config = dict(
    d_shared_expert=0,
    normalize_top_k=False,
    balance_bias=False,
    positions='rope',
    tie_word_embeddings=False,
    init='trunc',
    init_std_o=0.0266,
    beta1=0.95,
    beta2=0.99,
    weight_decay=0.16,
    lr_head=0.00918,
)
Below are experts of layer 8 (counted from 0) of a mixture-of-experts language model. Rows are named router (the router's row for the expert), up (a neuron's input weights, with its number) and show model dimensions 0-63. Each number is 200 + 40 x the weight over its row's rms, rounded and kept within 0 to 999.
After each expert's rows: a language model's description of what the expert responds to; "mostly gets" lists some tokens that are sent to it at least half of the time. This comes from a sample of Wikipedia text that the model never trained on.

# expert 11
router,164,177,215,174,221,169,258,164,181,222,159,150,223,168,252,300,244,147,310,200,253,225,232,147,196,205,149,246,188,157,246,203,212,233,200,162,139,150,275,295,218,180,192,221,180,226,170,193,164,245,283,226,186,183,202,116,194,203,221,147,169,234,170,166
up0,234,241,198,185,241,262,240,237,175,189,185,214,275,239,220,164,205,226,228,209,232,157,222,213,140,248,167,253,209,213,140,133,182,247,210,218,183,130,125,223,232,207,162,238,244,126,263,116,229,245,235,191,257,196,157,113,198,223,233,180,162,230,180,102
up1,168,167,186,125,205,193,224,198,224,222,184,172,254,166,213,193,227,222,173,193,152,192,242,233,165,241,155,183,193,196,208,137,208,193,182,182,183,215,213,191,222,172,224,154,213,179,191,215,189,262,259,256,161,205,169,184,216,170,153,137,199,147,205,177
up2,218,238,292,222,193,171,244,97,248,249,166,183,175,200,183,184,237,269,231,232,223,242,109,147,153,252,187,156,150,261,138,224,217,221,155,246,229,187,182,161,212,233,178,189,196,296,131,178,148,181,255,225,206,197,192,218,196,203,187,187,163,215,178,162
up3,138,203,155,197,121,146,179,168,238,143,217,208,193,190,218,215,119,171,214,216,314,142,269,233,189,184,162,248,240,221,181,147,162,150,218,165,207,207,197,236,258,158,215,206,168,218,194,277,192,200,221,135,216,235,235,203,178,161,237,212,221,212,252,213
up4,124,189,168,160,253,168,210,178,177,187,167,207,176,184,154,183,212,243,238,213,160,269,197,157,247,152,219,203,168,91,199,193,243,115,192,232,211,159,263,192,185,193,116,185,241,224,203,168,205,281,144,135,175,170,231,221,229,194,179,198,86,183,179,212
Ordinals and units. Ordinal suffixes and words (st, rd, th, third, final), measurement units (km, cm, metres) and competition terms like Grand, Cup.
mostly gets: " km", " Military", " third", "weight", " fourth", " cm"

# expert 2
router,208,182,241,209,234,210,213,177,231,186,269,213,172,218,124,249,189,157,177,198,223,177,199,200,220,133,186,233,204,170,181,177,193,185,257,238,191,193,225,195,253,165,200,181,181,228,159,245,160,173,195,193,172,219,232,212,138,218,95,255,121,270,225,186
up0,203,198,190,151,197,217,212,171,220,219,245,252,148,229,181,158,233,112,193,176,232,222,212,197,259,163,278,202,222,168,233,244,170,188,207,228,179,180,184,192,243,235,184,162,181,170,194,180,111,244,218,245,187,208,227,260,193,220,231,198,209,240,223,255
up1,210,230,216,216,185,182,218,194,215,191,187,203,199,172,208,243,224,223,228,219,205,123,240,269,233,192,152,185,251,158,210,222,258,247,193,235,227,94,102,198,189,233,249,145,193,194,180,281,211,219,170,208,201,190,320,152,248,255,152,160,184,224,177,233
up2,138,233,239,189,156,212,173,151,242,193,146,210,172,184,164,273,230,183,188,146,213,199,258,199,200,225,189,207,168,282,210,225,212,186,181,181,205,185,230,228,220,195,244,159,179,280,232,205,142,205,280,207,199,159,239,163,233,165,168,158,270,162,218,190
up3,184,129,177,190,209,265,180,204,188,216,250,159,214,212,202,242,184,125,186,222,156,196,244,136,257,209,186,238,164,252,193,163,193,247,153,222,239,175,199,187,173,232,193,144,195,179,118,245,190,210,267,216,158,184,228,185,185,187,157,212,204,275,186,209
up4,167,123,241,135,218,220,252,232,198,243,209,208,244,153,156,228,125,209,198,156,161,270,186,168,277,189,286,200,132,202,218,196,163,193,206,174,221,180,230,222,243,234,140,171,236,250,235,210,114,177,195,180,154,243,222,245,219,237,220,164,198,176,222,238
Asian name pieces. Word pieces inside romanized Asian, South Asian and Arabic names and places, e.g. Sang-k-asuwan, Suh-as, Khan, Wong, ibn.
mostly gets: "ō", " Bh", " Wong", " Ng", "ā", " ibn"

# expert 15
router,177,229,260,238,287,166,229,149,263,211,210,272,160,146,149,263,215,194,243,220,203,111,181,230,289,189,144,313,160,221,156,192,218,240,188,247,162,193,174,234,206,248,218,200,189,235,150,167,204,226,190,250,231,179,142,144,151,228,196,170,126,249,221,178
up0,233,196,171,223,145,171,189,185,134,206,210,144,348,225,294,219,243,243,144,213,142,268,229,200,128,169,232,156,200,216,126,151,173,217,165,167,283,253,235,202,147,268,256,245,247,234,202,236,201,160,179,160,137,227,180,216,207,172,207,200,194,202,182,214
up1,178,143,235,248,145,184,223,254,216,175,178,226,186,282,160,252,214,292,240,190,145,134,244,135,212,264,177,143,210,168,130,185,243,217,268,236,255,184,261,206,205,225,266,186,160,156,172,193,169,221,224,131,153,179,269,115,160,164,178,192,211,211,193,252
up2,246,236,168,177,136,186,182,242,248,229,211,239,136,171,198,218,187,199,245,160,203,152,268,187,238,139,210,216,184,207,225,163,298,213,264,195,228,178,275,105,217,240,186,219,174,172,218,252,218,162,255,200,202,200,237,214,182,133,221,262,266,288,219,221
up3,230,183,141,175,169,179,217,229,214,239,183,198,192,172,166,204,186,159,151,158,155,140,193,157,257,136,191,260,205,234,202,237,204,238,221,240,211,214,202,149,263,244,171,176,214,248,166,155,274,263,236,274,117,219,120,213,226,187,236,212,161,136,212,212
up4,212,83,199,163,235,184,227,119,229,238,190,247,226,154,204,272,150,186,177,186,238,201,166,145,243,161,161,194,193,188,228,193,140,230,197,226,143,148,216,205,193,164,143,164,162,211,216,225,239,207,148,175,220,203,156,278,203,240,211,187,267,212,200,216
Main action verbs. Main verbs and particles after a subject or auxiliary in narrative prose, e.g. made, began, received, bought, threw out.
mostly gets: " made", " began", " received", " died", " took", " held"

# expert 4
router,188,206,239,204,219,162,157,104,221,141,186,196,163,236,173,226,190,221,211,171,258,182,253,202,209,206,200,215,102,209,192,153,260,152,209,300,192,151,146,209,188,209,228,191,245,207,134,234,190,236,283,248,208,195,268,230,195,130,198,182,171,209,220,161
up0,240,202,190,218,163,136,168,207,195,248,247,183,138,172,257,300,212,225,211,232,178,224,137,187,239,216,263,182,276,219,261,238,137,224,207,223,226,109,202,188,154,186,254,212,256,238,186,122,171,236,189,219,167,197,152,222,186,202,226,170,183,222,134,203
up1,224,236,134,142,302,210,215,161,246,248,203,250,231,204,188,167,237,226,227,213,160,244,218,229,210,183,172,243,160,139,216,149,195,217,187,176,158,238,173,207,217,116,121,239,191,200,167,185,192,235,194,111,243,130,211,212,251,210,201,213,191,251,239,140
up2,191,252,188,256,249,253,204,178,214,200,212,258,160,190,187,116,194,277,205,256,178,248,255,132,202,199,201,170,171,243,212,186,145,205,215,203,204,194,231,152,162,224,234,184,297,180,184,238,193,213,183,193,88,155,236,242,183,261,172,163,204,193,211,212
up3,114,226,252,188,173,229,185,146,129,186,164,159,214,168,130,218,238,215,197,205,218,107,244,232,198,199,191,218,177,220,250,208,193,231,258,205,185,214,247,149,225,205,147,217,156,270,238,190,156,166,154,218,159,146,259,158,187,109,239,242,115,262,239,187
up4,94,233,165,245,184,150,163,153,216,218,175,180,174,76,162,152,231,222,211,187,262,109,234,216,204,232,157,197,115,232,201,172,235,182,171,226,251,229,186,103,160,252,136,155,254,182,233,199,193,241,240,152,282,269,223,232,224,86,227,155,246,170,240,172
Romance-language name pieces. Pieces of French, Spanish, Portuguese, Italian and Romanian words and names, e.g. de la, Guer-re, Cerrill-os, Arrondissement.
mostly gets: "ñ", " de la", " da", "ão", " | FC", "ș"

# expert 9
router,203,218,253,176,222,175,226,220,261,199,182,274,141,156,210,210,214,237,289,195,204,225,218,127,228,145,213,253,184,220,157,133,216,142,250,203,180,177,156,234,216,239,232,206,255,206,214,273,233,236,212,148,206,171,183,203,214,196,88,206,226,138,287,190
up0,204,202,246,219,298,180,142,144,290,201,199,228,168,193,166,209,247,195,230,155,181,181,215,232,176,289,188,227,188,169,159,248,165,172,243,202,181,208,96,233,197,164,251,204,148,226,231,228,241,215,196,181,135,294,231,192,136,156,172,200,285,210,232,226
up1,119,142,227,214,190,215,179,219,224,119,232,289,192,185,179,242,195,194,156,194,212,183,196,94,146,186,211,184,202,96,159,213,178,239,194,202,238,178,133,263,229,169,143,193,156,197,187,199,173,246,231,216,196,194,260,100,173,104,228,220,157,233,192,155
up2,246,136,149,54,202,188,256,138,208,189,171,219,181,176,220,206,190,112,222,206,289,160,242,193,174,212,206,161,140,254,186,218,263,196,221,206,114,136,109,220,186,175,167,229,166,193,243,238,247,195,284,153,202,203,167,115,190,196,252,146,201,240,220,233
up3,237,205,181,132,147,201,185,216,226,183,137,153,197,199,221,222,189,203,190,217,165,148,206,139,184,169,174,210,152,189,171,179,157,222,203,201,212,151,230,212,205,144,172,179,190,157,180,228,220,215,260,177,142,237,243,142,164,151,212,153,238,205,194,176
up4,155,200,203,158,195,192,135,198,183,134,149,185,155,224,234,200,199,212,148,217,223,208,114,263,164,190,147,113,249,212,206,166,278,210,124,269,159,185,206,211,176,205,233,146,175,172,201,222,235,212,199,186,210,91,255,160,190,212,162,177,180,231,208,179
Number first digits. The first digit or chunk of numbers, mostly years and page ranges after in, by, (, or a dash, e.g. 1 in 1720, 2 in 2002.
mostly gets: "255", "2", "1", "786", "120", "220"

# expert 1
router,180,204,205,177,275,227,227,171,230,171,208,292,163,172,196,200,172,245,204,160,206,195,224,185,270,211,185,305,116,177,201,140,205,183,276,218,145,170,153,196,197,217,187,160,275,220,201,250,136,238,212,179,219,151,228,215,145,239,231,164,220,207,184,190
up0,189,162,215,177,171,205,199,199,214,201,202,222,139,202,247,213,227,183,147,245,217,216,236,220,200,278,188,153,191,164,193,275,159,242,278,161,182,251,157,156,188,198,173,219,244,274,148,217,173,223,256,240,219,166,213,239,197,164,236,197,213,103,234,178
up1,160,162,240,195,186,245,153,229,191,249,193,164,183,171,260,228,279,237,228,167,151,150,233,177,196,222,164,223,196,235,240,238,179,277,290,175,161,164,187,220,213,128,185,177,202,263,130,225,268,223,271,245,229,188,225,185,163,160,224,223,164,138,221,290
up2,145,139,209,209,153,228,121,243,200,201,227,181,211,151,206,186,181,212,226,158,76,189,200,147,199,233,198,190,188,139,150,155,160,198,208,226,216,237,166,229,257,179,210,207,213,174,155,168,219,306,264,162,210,179,269,216,155,193,246,134,194,167,282,149
up3,182,162,232,208,215,151,191,259,217,166,147,110,238,210,211,232,207,224,211,279,193,128,219,166,235,162,87,204,298,229,190,218,197,250,143,218,177,212,225,204,204,173,153,205,212,219,274,242,186,243,228,195,202,200,215,198,240,179,235,264,164,164,218,253
up4,163,219,183,187,242,216,106,115,214,181,230,181,184,195,294,226,228,150,218,215,216,196,220,150,169,194,160,184,224,264,218,237,232,214,259,183,151,240,232,145,222,186,208,204,192,233,192,265,98,201,247,211,199,232,184,208,184,211,218,239,194,168,220,248
Prepositions after verbs/nouns. Prepositions like in, of, at, from, between following verbs, participles or titles, e.g. serialized in, Minister of, encased in.
mostly gets: " in", " between", " at", " at the", " of", " of the"

# expert 13
router,192,160,197,201,252,218,182,256,223,254,185,215,159,202,150,183,162,206,274,198,212,215,191,231,186,222,164,235,227,134,184,206,201,226,227,254,173,164,225,230,143,195,215,149,271,232,219,216,130,222,196,192,243,210,175,197,184,120,154,254,248,228,211,176
up0,126,226,179,137,306,205,159,251,207,197,203,77,192,205,204,209,232,238,241,162,155,280,145,190,193,197,174,227,228,197,218,188,180,174,216,201,157,244,183,187,176,273,237,209,274,145,240,219,194,262,193,221,271,291,185,218,211,196,230,229,221,243,271,134
up1,196,217,285,218,190,160,230,144,229,216,263,230,136,199,270,206,197,191,224,291,167,158,241,158,212,168,117,250,170,178,142,197,247,135,194,174,113,148,175,231,229,193,223,226,158,188,270,167,252,199,210,154,180,191,258,192,206,196,180,152,209,140,221,187
up2,209,199,221,170,198,249,126,191,180,188,188,131,136,140,240,228,271,272,184,201,153,184,215,209,243,179,306,136,181,239,182,187,238,163,218,233,178,223,233,192,155,226,272,173,187,249,176,182,193,218,223,163,190,135,244,106,159,177,147,172,164,174,209,160
up3,149,255,187,192,244,217,179,231,156,209,222,127,184,150,203,170,231,196,184,206,145,213,262,177,250,182,204,190,178,210,196,194,218,270,197,168,179,185,274,181,228,187,175,170,197,112,236,152,206,219,200,152,191,218,242,162,231,179,128,129,176,177,183,177
up4,183,192,233,135,167,171,198,200,148,128,211,229,169,215,209,255,102,169,220,240,201,168,172,166,203,171,213,191,197,145,216,166,231,228,191,244,297,267,154,191,219,225,232,156,213,145,185,157,239,219,232,271,271,175,273,168,246,134,105,274,159,192,233,167
Section headers and breaks. Line breaks and == heading markers in wiki structure, especially before or around headings like History, Career, See also, and table starts.
mostly gets: "==", " ==", "\n\n", "====", "===", " ==="

# expert 3
router,107,172,286,200,157,169,197,170,182,226,196,190,120,163,200,212,273,191,223,190,193,227,196,178,199,205,157,289,206,228,185,264,239,275,210,238,198,161,214,270,197,216,149,143,228,170,266,249,154,236,251,226,213,91,213,181,163,206,180,158,151,192,164,181
up0,219,183,244,121,221,228,245,183,226,210,242,152,227,172,219,211,237,201,261,271,199,217,141,206,229,169,194,215,216,212,131,218,244,146,263,229,206,192,185,201,256,167,231,248,215,240,176,160,127,266,171,92,164,210,217,215,182,144,131,231,116,189,210,222
up1,269,179,238,209,205,269,109,184,221,156,192,191,130,160,177,215,187,267,229,215,220,164,201,223,187,208,217,190,179,179,204,209,173,162,80,207,177,147,259,284,176,245,178,216,133,208,216,219,240,236,228,196,213,215,161,207,198,292,163,203,200,167,218,245
up2,286,283,250,171,185,136,212,144,184,220,223,233,245,292,207,199,228,154,175,262,204,317,252,159,270,151,228,159,181,230,179,223,183,138,217,181,186,174,133,182,148,182,238,125,141,340,148,247,155,259,228,167,205,169,189,169,230,215,160,196,209,249,220,220
up3,169,144,263,185,201,176,244,235,190,244,191,156,241,203,201,188,270,255,160,190,161,224,161,181,226,193,300,160,164,206,304,221,164,276,267,239,227,184,277,193,195,168,213,188,169,185,190,253,200,225,201,161,223,164,190,145,158,139,249,162,194,232,213,195
up4,206,149,197,235,203,165,231,237,232,121,215,174,187,160,232,244,227,210,244,216,156,205,236,141,191,211,244,238,252,209,160,203,179,292,217,284,186,202,154,157,266,128,202,223,229,223,215,162,232,144,272,153,283,170,221,153,189,194,256,241,190,210,181,151
Sentence-final periods, titles. Sentence-ending periods fused with word endings (Society., title., ers.), plus final words in quoted titles and list entries.
mostly gets: "\".", ").", "ing.", "s.", "es.", "ers."

# expert 8
router,228,227,271,163,248,229,228,188,235,248,230,254,111,211,200,192,262,150,179,218,209,207,247,237,140,182,214,191,116,138,194,237,174,257,159,306,185,217,183,216,155,189,229,121,241,130,207,210,200,220,248,180,207,117,208,161,187,182,178,198,165,273,190,230
up0,208,236,267,240,205,180,170,239,291,195,171,223,156,166,206,236,251,139,229,187,191,158,237,162,176,246,219,233,175,156,219,296,229,254,186,172,241,318,127,227,257,194,172,168,238,173,205,130,110,223,149,273,212,226,168,213,229,163,216,206,171,144,186,284
up1,199,220,218,173,230,263,220,188,213,187,187,188,241,172,218,243,214,207,242,221,222,210,213,159,186,204,132,275,105,160,196,216,222,214,210,254,212,253,177,239,228,198,218,256,189,198,240,228,153,159,178,248,220,150,185,159,299,96,203,272,187,262,173,241
up2,278,222,222,167,179,136,197,127,262,120,217,152,247,133,192,248,187,244,171,269,230,217,190,193,207,264,253,142,245,187,258,174,265,191,183,290,172,234,198,173,211,189,167,221,234,221,175,178,228,181,163,277,177,240,202,189,165,226,224,138,213,259,189,120
up3,257,136,240,299,121,243,139,185,225,176,290,208,187,179,164,187,197,151,157,265,128,166,242,203,213,226,169,180,201,190,127,145,186,216,244,253,208,201,216,200,205,206,207,187,232,243,197,224,208,253,230,188,171,160,194,217,241,181,183,251,242,167,213,218
up4,162,204,213,189,172,156,211,146,171,169,190,161,219,109,140,165,168,136,287,163,207,225,221,157,230,245,152,183,191,217,232,231,161,149,158,154,232,196,150,208,264,151,252,153,189,179,161,154,149,261,141,162,186,234,213,137,160,241,135,164,260,213,215,138
Coordinating conjunctions. The words and, or and & joining names, teams or clauses, often fused to a word end, e.g. s and, ) and, , and the.
mostly gets: " and", "s and", ") and", " or", "ing and", ", and"

# expert 5
router,180,257,213,183,160,218,125,201,193,166,215,222,127,162,143,232,202,144,161,197,204,201,231,130,264,209,182,120,204,278,196,263,228,166,229,252,238,189,188,187,227,160,186,105,201,195,157,245,176,250,287,188,184,141,249,206,169,256,158,140,237,223,190,186
up0,166,198,192,215,174,237,178,230,248,199,233,239,197,214,195,247,195,144,150,219,244,208,183,205,169,225,168,196,188,195,171,270,169,202,155,240,182,216,144,179,192,134,221,187,231,178,225,147,203,184,212,143,227,166,172,144,168,266,151,184,222,202,161,210
up1,194,131,164,220,180,170,186,172,254,176,233,254,206,277,182,155,208,212,170,219,240,227,202,175,251,254,203,219,223,139,177,152,181,205,182,177,190,153,165,185,204,186,204,125,233,236,195,215,186,205,272,211,183,165,199,120,201,190,124,183,256,156,174,239
up2,146,214,204,190,192,172,252,210,290,141,222,191,198,231,151,206,201,211,180,161,208,212,160,166,170,179,193,212,217,191,169,221,261,185,234,242,108,108,201,224,276,177,234,142,248,256,160,246,242,203,314,235,160,167,247,159,177,203,163,113,238,145,140,208
up3,264,232,208,202,154,258,200,233,204,245,271,267,151,239,212,252,176,202,166,208,209,167,234,167,230,144,238,183,164,192,190,257,265,276,200,142,226,146,170,156,188,160,216,185,249,201,226,238,258,146,229,205,212,211,171,153,208,228,162,202,253,195,290,152
up4,230,203,174,234,205,269,188,113,216,227,102,145,244,250,188,255,206,203,209,194,274,231,153,197,232,185,236,186,205,208,226,221,205,210,195,203,161,180,233,245,202,172,164,184,141,199,140,255,277,233,167,159,212,111,214,236,223,191,145,192,269,139,185,208
Personal first names. First names and initials of people, often in tables, credits or after by, Sir, starring, e.g. John, Robert, Matt, Ari.
mostly gets: " Robert", " John", " | John", " William", " Chris", " Peter"

# expert 14
router,148,156,195,195,209,149,187,184,175,175,180,252,110,182,184,231,160,186,196,194,215,168,207,218,262,226,185,285,123,159,179,225,232,268,226,168,181,151,231,231,224,199,206,159,241,203,174,187,182,218,191,191,226,130,260,211,185,228,241,220,228,236,176,147
up0,68,224,233,207,236,192,156,186,248,161,194,184,168,116,231,185,254,197,226,152,238,161,267,137,160,229,193,206,131,144,214,178,230,223,225,134,231,177,123,203,192,148,223,207,250,153,197,187,192,185,189,197,238,167,223,140,162,117,203,137,221,230,226,224
up1,221,187,184,204,268,183,157,227,203,196,141,165,179,230,160,236,207,214,162,194,190,190,182,206,210,226,218,136,187,205,137,217,185,230,190,207,299,136,211,187,239,244,126,170,187,169,179,217,247,213,199,187,235,109,190,171,121,207,223,149,231,157,158,267
up2,180,238,213,133,237,142,161,214,242,116,218,278,209,303,222,238,201,238,212,189,264,221,216,193,281,153,155,250,134,272,207,218,272,183,224,210,184,152,219,173,167,141,236,101,172,238,115,241,210,165,192,146,186,216,235,217,232,227,216,192,253,199,251,182
up3,218,151,234,290,191,147,210,191,243,106,208,203,102,154,153,237,236,220,257,208,231,213,191,198,246,190,219,141,199,243,146,239,154,200,294,265,224,242,201,155,220,173,220,266,150,163,231,203,233,277,177,131,188,130,246,197,162,229,201,141,184,184,189,182
up4,155,147,187,178,222,176,183,187,241,236,236,206,246,243,174,180,237,149,196,237,219,124,265,226,137,267,170,159,208,151,205,277,228,224,188,170,218,234,215,145,208,188,131,233,191,189,233,119,142,191,208,189,125,227,173,243,175,167,180,274,206,187,151,179
Noun ending phrase. Common and proper nouns closing a prepositional or noun phrase, and year endings after 1 or 2, e.g. school, region, Italy, Museum, 2007.
mostly gets: " Museum", " Committee", " education", " direction", " Theatre", " law"

# expert 7
router,130,238,273,228,191,151,119,201,189,173,241,166,165,157,184,165,198,204,170,203,244,229,265,169,192,254,218,204,149,184,154,207,215,224,238,225,160,188,137,182,212,229,166,266,227,225,229,171,225,214,224,197,225,209,214,166,219,185,141,215,200,216,235,147
up0,163,212,223,141,180,314,167,273,189,217,198,254,229,209,278,168,214,158,210,99,211,215,171,244,200,223,141,208,215,163,140,263,200,215,253,140,108,214,150,133,150,240,245,152,240,239,268,225,210,233,248,194,171,206,221,222,204,160,213,125,207,253,223,183
up1,104,176,201,243,205,165,211,261,220,229,224,172,176,202,223,239,238,206,190,245,164,236,214,251,214,168,165,282,140,163,164,209,226,278,204,254,206,255,202,169,271,229,210,205,200,174,169,263,175,199,247,211,253,200,152,189,224,163,198,176,262,194,182,247
up2,194,162,206,133,173,252,169,195,217,217,217,234,217,178,186,237,228,219,196,159,154,331,278,168,208,194,165,175,196,252,170,216,198,189,209,248,215,249,144,176,279,199,259,158,218,84,184,216,199,191,196,224,237,236,153,162,173,145,157,195,163,245,145,203
up3,170,197,184,140,198,227,199,185,254,200,213,189,264,217,292,248,227,185,199,235,231,164,180,247,190,204,193,178,263,176,252,232,177,190,183,170,195,191,230,185,169,149,141,185,225,273,159,167,184,231,252,149,233,139,235,190,78,166,153,191,168,217,125,212
up4,158,182,272,208,267,226,201,171,246,226,205,191,201,168,204,204,190,238,249,246,249,252,134,166,271,236,200,179,151,147,176,212,268,187,233,156,167,202,97,165,261,247,184,205,139,251,221,247,189,212,185,148,151,172,170,168,176,212,199,125,211,180,188,234
Taxonomy and list fragments. Pieces of species, genus and classification lines, = title markers, and list-entry punctuation, e.g. Kingdom: Animalia, idae, ornis, (1930–2006).
mostly gets: " km |", ") =", "- –", "iper", " =", "- Website:"

# expert 10
router,203,149,227,161,252,193,208,155,204,184,214,261,140,208,190,209,233,178,227,257,174,171,188,288,192,211,216,308,248,133,184,200,229,278,192,254,158,167,167,259,222,176,237,183,258,248,237,191,155,242,274,174,172,157,242,236,179,170,197,136,205,250,214,213
up0,154,216,229,203,169,213,175,218,189,193,173,193,217,163,262,205,176,213,193,203,197,143,282,197,210,161,165,244,125,171,259,212,221,269,242,239,259,175,117,177,238,150,202,155,200,295,184,253,248,184,197,144,182,187,324,201,203,227,191,163,187,217,187,129
up1,223,252,173,221,229,192,175,189,219,258,165,149,221,195,156,249,215,184,229,213,219,252,240,216,225,216,191,147,161,220,163,234,271,133,166,210,231,205,250,260,166,216,192,226,272,192,273,209,135,224,250,260,312,174,189,138,247,127,180,209,189,248,216,170
up2,265,238,130,175,199,240,180,221,193,161,201,235,122,219,195,210,297,159,240,190,198,237,260,158,211,285,167,180,144,224,190,184,170,164,203,172,241,216,220,186,226,199,200,157,146,208,293,231,270,233,175,148,188,149,205,193,182,283,164,188,216,186,201,191
up3,157,150,224,206,179,92,159,212,238,146,132,226,200,181,150,226,181,125,207,242,284,215,202,217,197,273,285,129,206,219,179,209,167,206,136,179,167,200,172,200,232,212,146,202,122,124,206,241,140,199,139,248,204,238,218,213,111,227,206,202,182,177,137,223
up4,239,258,227,167,232,177,185,191,204,151,250,159,195,192,211,170,303,248,232,223,151,254,230,198,174,211,185,207,218,279,192,225,206,133,224,157,153,193,254,143,185,208,217,135,164,176,208,235,155,207,239,143,238,255,199,244,115,157,207,191,211,225,219,168
Clause-starting function words. Subject pronouns, relative words and clause openers after a sentence or comma, e.g. which, who, He was, that he, It was.
mostly gets: ", which", " which", " who", " would", " that the", ", he"

# expert 12
router,183,184,302,177,220,218,156,271,175,194,202,241,125,168,222,198,179,200,203,223,221,208,228,212,220,224,214,264,105,189,170,166,248,257,229,293,190,93,191,234,189,252,184,173,229,221,198,257,186,231,249,222,201,172,220,219,194,151,121,198,179,188,242,187
up0,226,185,159,134,249,176,203,182,211,178,144,102,255,260,259,254,197,234,267,209,153,171,185,266,193,119,155,276,232,213,214,241,232,171,166,108,181,155,273,188,176,157,213,111,251,246,164,110,230,214,167,235,309,212,197,263,205,180,216,190,149,227,213,212
up1,241,245,163,194,212,208,213,174,160,176,132,206,138,246,156,225,123,162,213,135,249,197,225,243,220,148,190,228,167,191,228,138,158,158,205,226,189,169,148,171,214,187,190,150,205,243,258,172,169,157,165,250,157,165,238,253,188,170,184,125,172,208,223,175
up2,224,176,220,199,190,204,236,227,244,274,193,227,170,182,193,235,269,221,187,187,215,260,189,205,152,230,208,209,179,178,223,253,183,261,164,249,169,188,235,174,148,146,249,193,187,184,298,158,91,175,257,204,160,156,247,135,196,172,171,251,183,210,240,156
up3,114,246,156,227,208,219,216,223,195,201,182,198,227,250,148,180,159,178,201,242,217,95,174,171,187,152,157,221,252,184,235,222,190,134,272,182,224,234,182,209,239,183,238,284,194,238,180,257,184,243,227,251,225,208,218,212,182,190,183,270,169,125,210,276
up4,263,245,130,184,171,227,180,182,136,219,199,144,168,199,188,204,190,138,244,197,277,160,211,139,214,216,168,186,157,224,202,255,196,205,289,179,175,238,262,183,233,181,149,190,168,207,120,235,189,234,286,214,169,170,258,232,168,226,222,179,210,190,197,180
Separators before numbers. Spaced separators like pipes, en dashes, commas, semicolons and in placed before numbers in tables, lists and dates, e.g. | 1993, 1–4.
mostly gets: "| ", " in ", " | ", "–", "; ", ", "

# expert 6
router,200,219,235,133,252,192,194,159,239,188,273,168,207,221,188,160,182,206,249,187,207,220,215,162,171,236,143,247,175,141,184,250,219,227,197,260,256,130,224,140,160,151,171,166,199,228,181,192,184,215,214,156,206,197,233,173,195,209,147,260,214,186,167,211
up0,287,150,277,250,170,139,189,132,189,257,252,203,220,230,177,190,109,215,208,213,196,237,203,202,173,192,210,219,215,170,224,181,147,233,176,194,299,165,226,211,171,119,193,297,212,182,283,195,195,203,198,174,111,257,183,167,256,189,185,167,180,300,173,159
up1,218,187,253,251,276,122,175,188,216,248,157,195,185,218,246,233,238,209,181,208,229,184,208,140,248,122,193,131,178,266,253,179,165,184,186,195,182,207,203,224,184,202,216,165,177,178,208,210,226,254,219,190,180,207,202,223,185,190,142,203,144,173,245,164
up2,239,201,228,168,182,219,167,250,182,208,197,211,254,223,203,231,179,172,233,247,154,249,212,200,176,212,161,199,239,207,145,241,153,205,248,239,158,192,200,167,174,161,231,129,254,44,146,288,147,231,142,221,208,134,181,287,204,186,131,192,153,286,249,184
up3,198,212,177,155,195,116,242,167,201,180,177,245,139,189,245,206,202,161,263,169,299,213,224,239,277,239,161,246,171,158,135,293,152,222,158,187,170,273,187,190,230,164,222,251,190,251,143,220,233,222,215,257,210,269,198,245,113,222,242,188,201,184,211,170
up4,186,210,162,184,143,230,145,192,241,178,199,229,160,183,196,244,184,127,206,238,214,138,236,164,207,158,188,172,236,168,239,219,230,227,137,189,136,158,228,149,245,251,204,258,248,199,138,174,179,197,211,216,58,172,235,191,156,187,165,206,207,214,205,161
Descriptive word fragments. Early pieces of adjectives, abstract nouns and verbs in descriptive prose, plus degree words, e.g. mon-ot-ony, enc-ro-aching, very, most, less.
mostly gets: " less", " low", " int", " social", " very", " med"